Experts of a small language model.
Training: a variant of SOAP for the experts, 595M tokens, 4840 steps.
Below are experts of layer 4 (counted from 0) of a mixture-of-experts language model. Rows are named down (a neuron's output weights, with its number) and show model dimensions 0-159. Each number is 128 + 32 x the weight over its row's rms, rounded and kept within 0 to 255.
Before each expert's rows: "raises" lists some tokens whose logits its average output raises strongly, later layers aside. This comes from a sample of Wikipedia text that the model never trained on.

# expert 27
raises: "s", "-", " ", " T", "ing", " and"
down0 [109 175  96  96 155 168 187  99 124 159 108 155 165 162 139 139 158 151 213 158  60 190 156 139 171 122 138  73 137 123 156  78 152 171 178 120 129 158  99 106 163 144 134 133 149  92 133 147 134 160  99 118 170 142 137  74 173 177 128 137 111 162 139  85 131   5  80 126 165 137 176 115 136 125 124 131 172 146 152 169 136 132 161 123 145 127 159 116 107 115 112 174 130 126 168 114 115 145 119 135 160 163 152 117 136 138 107 196 154  95  51 126 131 103 129 129  95 133 159 175 133 113  85 145 115 126 167 116 140 131 129 147 159 123 140 108 129 150 116 123  66 130 135 141 151 121 167 112  89 103 177 145 126  64 127  92 145  77  34  59]

# expert 13
raises: " ", "-", "s", " and", "y"
down0 [147 110 128  21 134  88 135 132 120 154  86 101 128  76 133  77 171 168 133 117 137 116 204 190 150 114 129 130 128 164 193 122 154 123 131 130 160  94 120 171 134  96 118 146 156 152 140 150 109  73 159 114 178 120 130 162  86  74 106 179 136 126 153 118 128 189 173 103 104 104 155 137 109 130 109 125 125 118 139 122 232 155  95 113 122 125 143  75 126 120 109  91 150 164 138 243 184 147  86 105  99  67  89 129  79 155 160 114 105  85 136 139 151 107 109 167  97 107 136 144 169 135 120 120 122 178 101 164  83 141 160 173 136  84  96 143 112 160 115 144 147 148 116 124 144  76 133 113  93 142  87 152 106 160  94  90 127 141  78 121]

# expert 39
raises: "s", "IS", "out", "lav"
down0 [111 128  78 153 177 207  65  93 155  89  70 114 146 181 135 116  80 118  89 105 123 137 116 112 127 141  99 161 153 163  85 110 127 156  70 130 111 110 128 112 124  81 141 139 172 115  56 196 134  71 172 110 116 119 125 131  48  60 190 109 133 126 160  88 176 178 180  77  87 142 149  88 128 102 195 120 135  99 124  87 147  99  77 108 108 141 106 136 124 131 161 144 104 132 204 158 111 136 165 124 129 159 131 108 170 101 117 150 105 141 132 135 136 141 113 153  86 117 179 195 132 130 151 128  87 151 118 132  92  81  86 173 130 150 165 148 156 128 112 120 130 156 115 116 129  72 122  84  92 118 118 154 182 159  98 134 128 150  72 119]

# expert 61
raises: "pp", "ug", "ur", "va", "ri", "rid"
down0 [105 137  89 122  87  69 128 110 112  94 102 153 151 176 114  93 112 140 165 163 134 133 153 134 138  71  48 158  99 118 131 130 132 133 140 148 140 119  99 138  99 125 117 157  94 109 136 144 102 144 115 155  92 136 126 156 124 115 102 159 150 173 165 158 135 150  90 132 144 106 102 177  91  91 113 194 157 130 107 150 105 145 198  91 110 142 171 144 153 143 177 103 199 139 186 121 176 140 138 170 131 155 108 114 107 163 126 125 199 164 182 167 167 161 114 138 138 146 132 129  95 106 141 192  76 147 185  87 132  42 165 166 166 100 146 124  95 106 135 103 141  69 151 112 100 151 116 128  84 117  74 147 196  77 142 121  38 105 169  90]

# expert 33
raises: "s", ".", ";", " (", "ed", "er"
down0 [114  94  98  65 128 150  90  49  85 123  78 101 150 157 164 100 170 162 199 144 110 119 190 236 132 165  99  95 132 179 116 149  80 131  99  95  81 158 115 119 156  64  55 153 131 145  94 120 137 165 112  92 187 109 117 108 173 123 123 112 115  87 154 136 143 143 102 127 133 130 158 129 168 126 125 101 135  97 113  84 172  68 162 104 115  82 164 114 135 163 141  76 119 176 106 167 149 101 135 104 154 131 104  98 116 106 128 169 137 119 177  73 128 139 111 113 119 132 108 134  94 157 151 122  69 110  70 152 101  86  70 121 146  80 146 136  92 165  84 152 170  94 134 107 133 113 107 151 121 104 130 133 185 154 169 136 163 141 106 146]

# expert 31
raises: "Scientific", "0", "="
down0 [109 122 118 126 143 166 115 190 144 104 186  87 118 164 139 116 148 133  96 152  85 141 119 138 128  73 135  87 125 137  90  89  99 131 148  63 121 154 142 136 159 152 102 151 143 127 157 108  87 135  89 116 147  70 141  74  67 176 122 144 144 200  66 158  67 152 143 133 118  85 145 184 209 115 103  88 173 113  86 142 178 171 134 205 121  92 139 146 183 134 174 168 108  98  59  92 134 112 114 108  89 159 173 115 184 152 141 152 149 175 131 146 135 183 187 148 128 161  92 109 130 162 130 115 164 125  77 130 117 106 100 143 132 126  42 120 128 119 124 133 121 163 146  96 111 111 161 154 101 125  86 151 160 111 109 142 189 126  99 145]

# expert 3
raises: ".", "pp", "cc"
down0 [ 90 140 116 122 104 136 165 137 147 130 124 151 132 129 141  91  87 147 162 113 148 104 121 128 161 139 177  90 115  94  82 127 171 104 113 115 113 119 158 157  96 119 158 104 132 125 151 105  94 113  61  69  86 141 150 103 147 114 127  95 152 126 154 136  79 218  72 132 127 101 184 122  94 144 155  80  84 101 182 109 122 135 145 147 179  79 140 205 183 167 112 130 141 131 134 121 121  73 117 105 118 221 136  94  81 168 176 106 140 146 146 138 115 164  64 115  90 133 117 107 126 108  70 129 111 122 121 130 173 131 130 132 129  97  59 128 153 158 161 116 158  97 102 198 153 123 132 120 104 178  54 189 144 115 159 172 114 128 200 184]

# expert 11
raises: " (", "?", ",", " in"
down0 [144  58  95 203 123 100 141 132 118 146 134 148  45 138  72  83  95 117 176  15  91 145  80 148  74 147 114 130 171 111 183  77 153 162 122 123 170 136 152 121 106 118 119 158 139 120 148 107 101 133 123 125 141 141  89 128 115 142 115 138 162 191 141 146  69 121 134 131 187 137 144  60 115 140  65 150 131  95  90  45 124 134 114 147 124 145  83  71  85 128 140 125 122 102  84 154  89 134  97 138  77 165  75 139  98 133 185 185 137 181 148 117  80 126 135 152 135 110 164 134 163 142 181 143 121 113 145 134 119 115 127  90 166 178 126 170 113 132  99 155 176 110 169 145 109 114 129 133 144 134 152 129 160 148  58 144 121 111 138 111]

# expert 32
raises: "ever", "al", "ul", "ent", "ab", "ill"
down0 [141 121 170  88  95 162 168  79 203 131 153 194 157 125 168  91 114 130 143 178  68 128  89 134 168 155 142 122 150  88  98 154 128 136 107  95 127 170  92 157 123 177  97 171 127 145 126 169 110 169 177  74 113 128 114 144 114  57 101 163 146 120 145 153 150  96 125 105 171 164  84 100 151 157  82 118 130 159 100 124 123 133  73  99 123  85 114  85  96 103 161 146 143  87 138 131  80 111  75 149 124 135 131 126 153  64 110 125 164  89 175 145 113 119  90 119 114 180 127 159 178  97 145 143 150 114 133 170 161 143 103  76 205 124  67 125 194 171 113 139 120 156 160  83 119  86  88 156 168 171  63 133 122  90 176 131 150 137 118 149]

# expert 18
raises: "s", ".", " from"
down0 [ 93 133 145 163 119 116 123 136 137 126  70 109  83 165 115 180  92 117  98  73 128 145 111 132 153  96  86 153 175  92 121 149 162 117 160 117  88 122 112 154 125 129 109  83 105 186  81 125 136 128 175  60 131 102 106 136 148  72 125 111 194 151 157  93 136  75 136 156 111 129  63 162 136 147 133 103 193 160 136 115 136 107 140 150  96 115 160 149 152 164 108 117 135  93  51 199 105 152 110 151 104 215  61 183 183 106 132  97 108 203  95 165 125  99 130 121 110 153 118 140 102 108 101 104 175 142 191 129 141 159 146 111 141 123 174 172 165 148  91 155  91 134 151  85  69 101 100  88 168 150 130 144 156 112 143 132  74  98 105 145]

# expert 62
raises: "rick", "ably", "ness", "iller", "mill"
down0 [113 123  79 126 136 167 106  83 146 120 178  95 122 160 174 131  63 120 133 111 113 156 152 148  60 131 121  44 119 173 158 132  72 155 124 197 163 111 203 112 124 142 134 112 135 126 202 161 126 101  95  74  42 130  95  81  84 106 152 137 116 146 160 122 150 126 164 115 118 133 156 136 149 141 105 117 120 150 147 167 128  96 112 137 160 116 146  75 152  75 132 115 127 118 145 133 135 177 123  96 145 132 181 109 147 146 103 162 133 197 138 131 133 139 130  94 139 156 135 180 198 156 108 123 138  68  50 130 177 127 172  85 128 139 121 139 168 139 174 118 154 141 124 135 117  87 105 162 149 176 137  75 153  78  75 136 150 151  73 188]

# expert 1
raises: " in", "s", ".", ";", ":", ","
down0 [ 81 197 165  95 121 142  99 113 108 121 106 119  57 127 146 137 143 121 114 170 171  82 158 188 144 111 114  35 180  84  96 108 100 155  89  97 197  98 119 160 161 177 142 107  98 143 149 206 133 129 143 148  89 147 103 117 100 167 114 142  30 103 117 134 158 127  98 159 116 146 115 117 119  84 133 131 202 123 139 113 138 165 131 131 163 123 143 108 137 157 192 116 100 151 155 106 148 148  89  92 107 118  35 127 100  90 158 126 101 152  98 150 170 167 157 147 137  83  71 115 105 165 165 105 125 123 123 176 133 126 114 115 120 182 122 147 113 150 133  97 178  93  96 153 124  65 139 109 124  79 102 124 104  76 148 133 163 103 115 134]

# expert 45
raises: "0", "1", "2", "3", "9", "4"
down0 [ 90 134 106 145 160 148 154 160 100  81 153 163 115 128 135 107 127  91 123  84 152 204 160 171 143 101 107 155 126 112  79 179 134 112 150 154  89 145 125 139 147 142 158 155 136 158 130 144 126 105  38 144 205 126 156  93 183 101 174 137  99 128 136  93 194  88  54 114 123 149 123 146 142 109  98 131  88 110 100 135 142 116 174 154 100  75 138 175 210 102 185 110 128 101 192 121  96 126 139 105 148 152 169 116  76 100 177 101 196 107 112 130 203 127 109 104 117 105 143 105 120 100 159 152 170 104 101 103 146 150 156  95 162  87 177 133  68 121 136 134 112 135 114 150  77 112 123 186 154 166 133 154 127 114 145  69 135 123  67 128]

# expert 59
raises: "'", "nor", "ster"
down0 [136  65 128 136  93 138 136 183  95 136 125  99 152 102 166 127 138 199  66 112 187 176 167 126 122  95 104  49 175 116  75 119 155 114 129 129 137 120  91 174 186 117 114 152 151 100 131 153 130 133 173 132 103 161 154 138 187  68 162 173 168 115 148 145 131 184  89 155 111 150 163 177 108 140 161 106 109 106 150 100 112 135 134  90  71 125  97 166 113 108 112 126 119 153 177 111 152  69 138  96 176 114 158 158  41 151 102 201 133 128 147 132 111 149  64 176 131  94 143 128 117 127 156 140 149 173 145 153  76 118 125 137 115  88  79 142 137  73 110 139  96 173  79 152  45 135 129 138 131 157 135 118 126 160 132 119 161  87 145  95]

# expert 29
raises: " of", " and", " in", ",", " on"
down0 [ 59 133 148  94 116 116  87 179 153 139 115 189 120 111 118 183 135 172 155 155 120 113 176 143 147 126 145 159 138 128 113  77 161 106 119  68 200 108 145 174 138 125  86 128 160  76  96  89 103 113  95  92 182 104 185 110 201 152 106 121  76  70 153  96 111 150 121 114  96 120 108 164 127 117 117 141 150 114  99  98 128 117 129 138 111 177 115  73 194 123 153 115 167  91  81  66 143 123 128 108 113 189 113  89 108 157 142 138 118 121  89 114  84 184 169 111  79 142 145 193 143 118 163 122 122 144  88 142 132 106 118 142  80  65 112 172 125 117 142 148 127 119 112 106 155  85  86 125 128  80 101 220 166 140 139 151 140 127  78  84]

# expert 51
raises: "ic", "s", "i", "-", "'", "ing"
down0 [115 100 169 122 108 130 151 131 136 107 119 152 128  81  86 113 140 116 114  98 136 114 160 102 115 102 119  74 160 109 128 153 152 158  79  79 115 120 125 120 248 122 142 119  32 153 121  80  90 137 113 139 103  92 110 182 159  82 141 118 131 106  75 184 209 207 163 159 146  93 125 116 126 165 101 105  85  84 127 142 147 108 140 149  97 167 121 131 134 174 130 134 149 109  94 160  99 133 138 131  93 100 189 159 160  83 147 182  80 108 103 165 128 123  69 124 162 115 112 148 150  76 111 104 130 127 105 141 182 102 173 130 173 141 188 172  78 147 106 166 145 151 143  63 149 157 134  92 157 157 131 112 120 163 141 170 127 129 181 120]

# expert 5
raises: " and", "0", " "
down0 [104  92 137 229 154 139 118 175 112 155 168 201 121 160 115  98 127 111  94 123  93 137 126 174  94 133 139 111 174  41  94  91 154 145 123 163 146 147 159  93 125 144 181 163  41 178 127  93 124 212  95 149 166 137 148 122 175 119 159 135 134 117 117 120 167 119 123 174  98  99 111 121  92 164 147 182 124 141 169 160 104 119 198  59 142 121 112 171 133 136 116 121 111 104 168 127 105 103 145  76  54 156 102 147  87 110 156 143 163 191 134 144 106 139 130  91 139 120 185 114 114 123 102 116 144 118 135 131 108 195  70 173 151 116 132 163  79 105 110 115 111  96 137 143  96 166 135 130 159 131 140 165 108 157 130 144 172  97 138 161]

# expert 10
raises: "\")", "ș", "circ"
down0 [146 140 168 140  78 143 128 123 156 120 154 143 146 155 153 103 174  88 120 159 123  97 142  81 101 130  79 136 133 178 157  55 128 116 167  99 141 152  79 110 117 136 131 111 126 114 133 116 164 102  95  91 127 198 121 114 108 127 191 160 130 191  77 129 101 110 103  85 115 167  91 109 105  81 100 138  86 148 178  94 179 173 120 191 142 114 174  71  71  93 121 122 161  58 142 144 156 121  83 133 109 127 110 143 155 158 108 177 108  63 161 144 136  87 131 156 183 112 110 153 150 144 183 117 145 164 153 102 129 151 161 179 136 133 187 107 124 148 158 161 153 143 140 172 168 196 112 163 166 187 181 121 170 165 171 162 129 131  88 121]

# expert 0
raises: " therefore", " however", " another"
down0 [124 129 137  23  94 127 102 112 136 130 112  94 144 113 168 147  72 162 184  93  85  89 111 111 136  92 146 136  97 166 126 127  96 131  94 109 134  85 112  71 115 193 191 144 140 177 141 139 146  66 120 103  71  82 132 111 133 131 119  76 141  81 120 111  81 182 156 138  75 137 132 143  96 135 188 112 109 124 146 107 148 128 203 152  87 133 147 121 112 150 117  82 119 166 107  78  53 131 112 116 128 135 153 131  91 144 124  90 128 160 125 116  94  87 132 142 118 103 166 147 177  35 131 110 128 108 171 101 189 158 154 136 119 154 122 107 105 190  26 147 120 119  88 138 167 139 126 123 156 135 123  85 141 122 154 164 138 122 156  93]

# expert 2
raises: ".", "ut", "tain"
down0 [155 175  54 180  88 137 132 123  37  77 150  93 151 158 128  52 158 139 102 151 142 188  89  77 151 120 101 129 112 144 158 133 124 158 157 135  88  98 138 137  91  87 120 190 134 114  82 142 114 154 143 168 111 163 172  87 141  63 183  98 154 142 127 141 136  79 202 129 122 103 117 129  30  79  94 130 195 152 128 140 142 100 121 136 141 135 139 162  93 187  68 134 121 126 139 130 116 150 155  88 123 123  86 133 113 144 132 164 148 124 116 108  97 158 151 149 154 128 142 152  90 123 142 144 145  96 139  86 103  84 157 227 145 138 116 111 106  52 105 114 128 141 143 153 134 135 157 184 150 124  86 137 120 104 161  89 132 116 148 125]

# expert 48
raises: "'", " of", ",", " with", ".", " and"
down0 [163 127 155 104 203 164 185 112  72  93  60  90 150 117 104  92 140 155 136 162 103 134 125 111 144 156 160  91  87 118 126  92 126 141  90 101 150 133 119 138  87  56 188 194 136 138 115 120 179 134 182  46 179 150 143 125 116 134 110  94 154 108 120 161 125 124 153 150  79 120  97 100  93 145 106 134 127 114 147  82 153 140 110 163 123 204 131 173 135 131 151 105 121 152 113 125 135 143  88 127 193  55 188  84 158 139 120 186 157 106 126 159 104 170 134  96 135 127 147 157 136 110 156 134 125 104  80  92  88 131 118  97  84 110 158 157 129 111 121 121 111 126 101 120  97 204 172 114  77 106 116  99 151 153 104 111  71  54 139 181]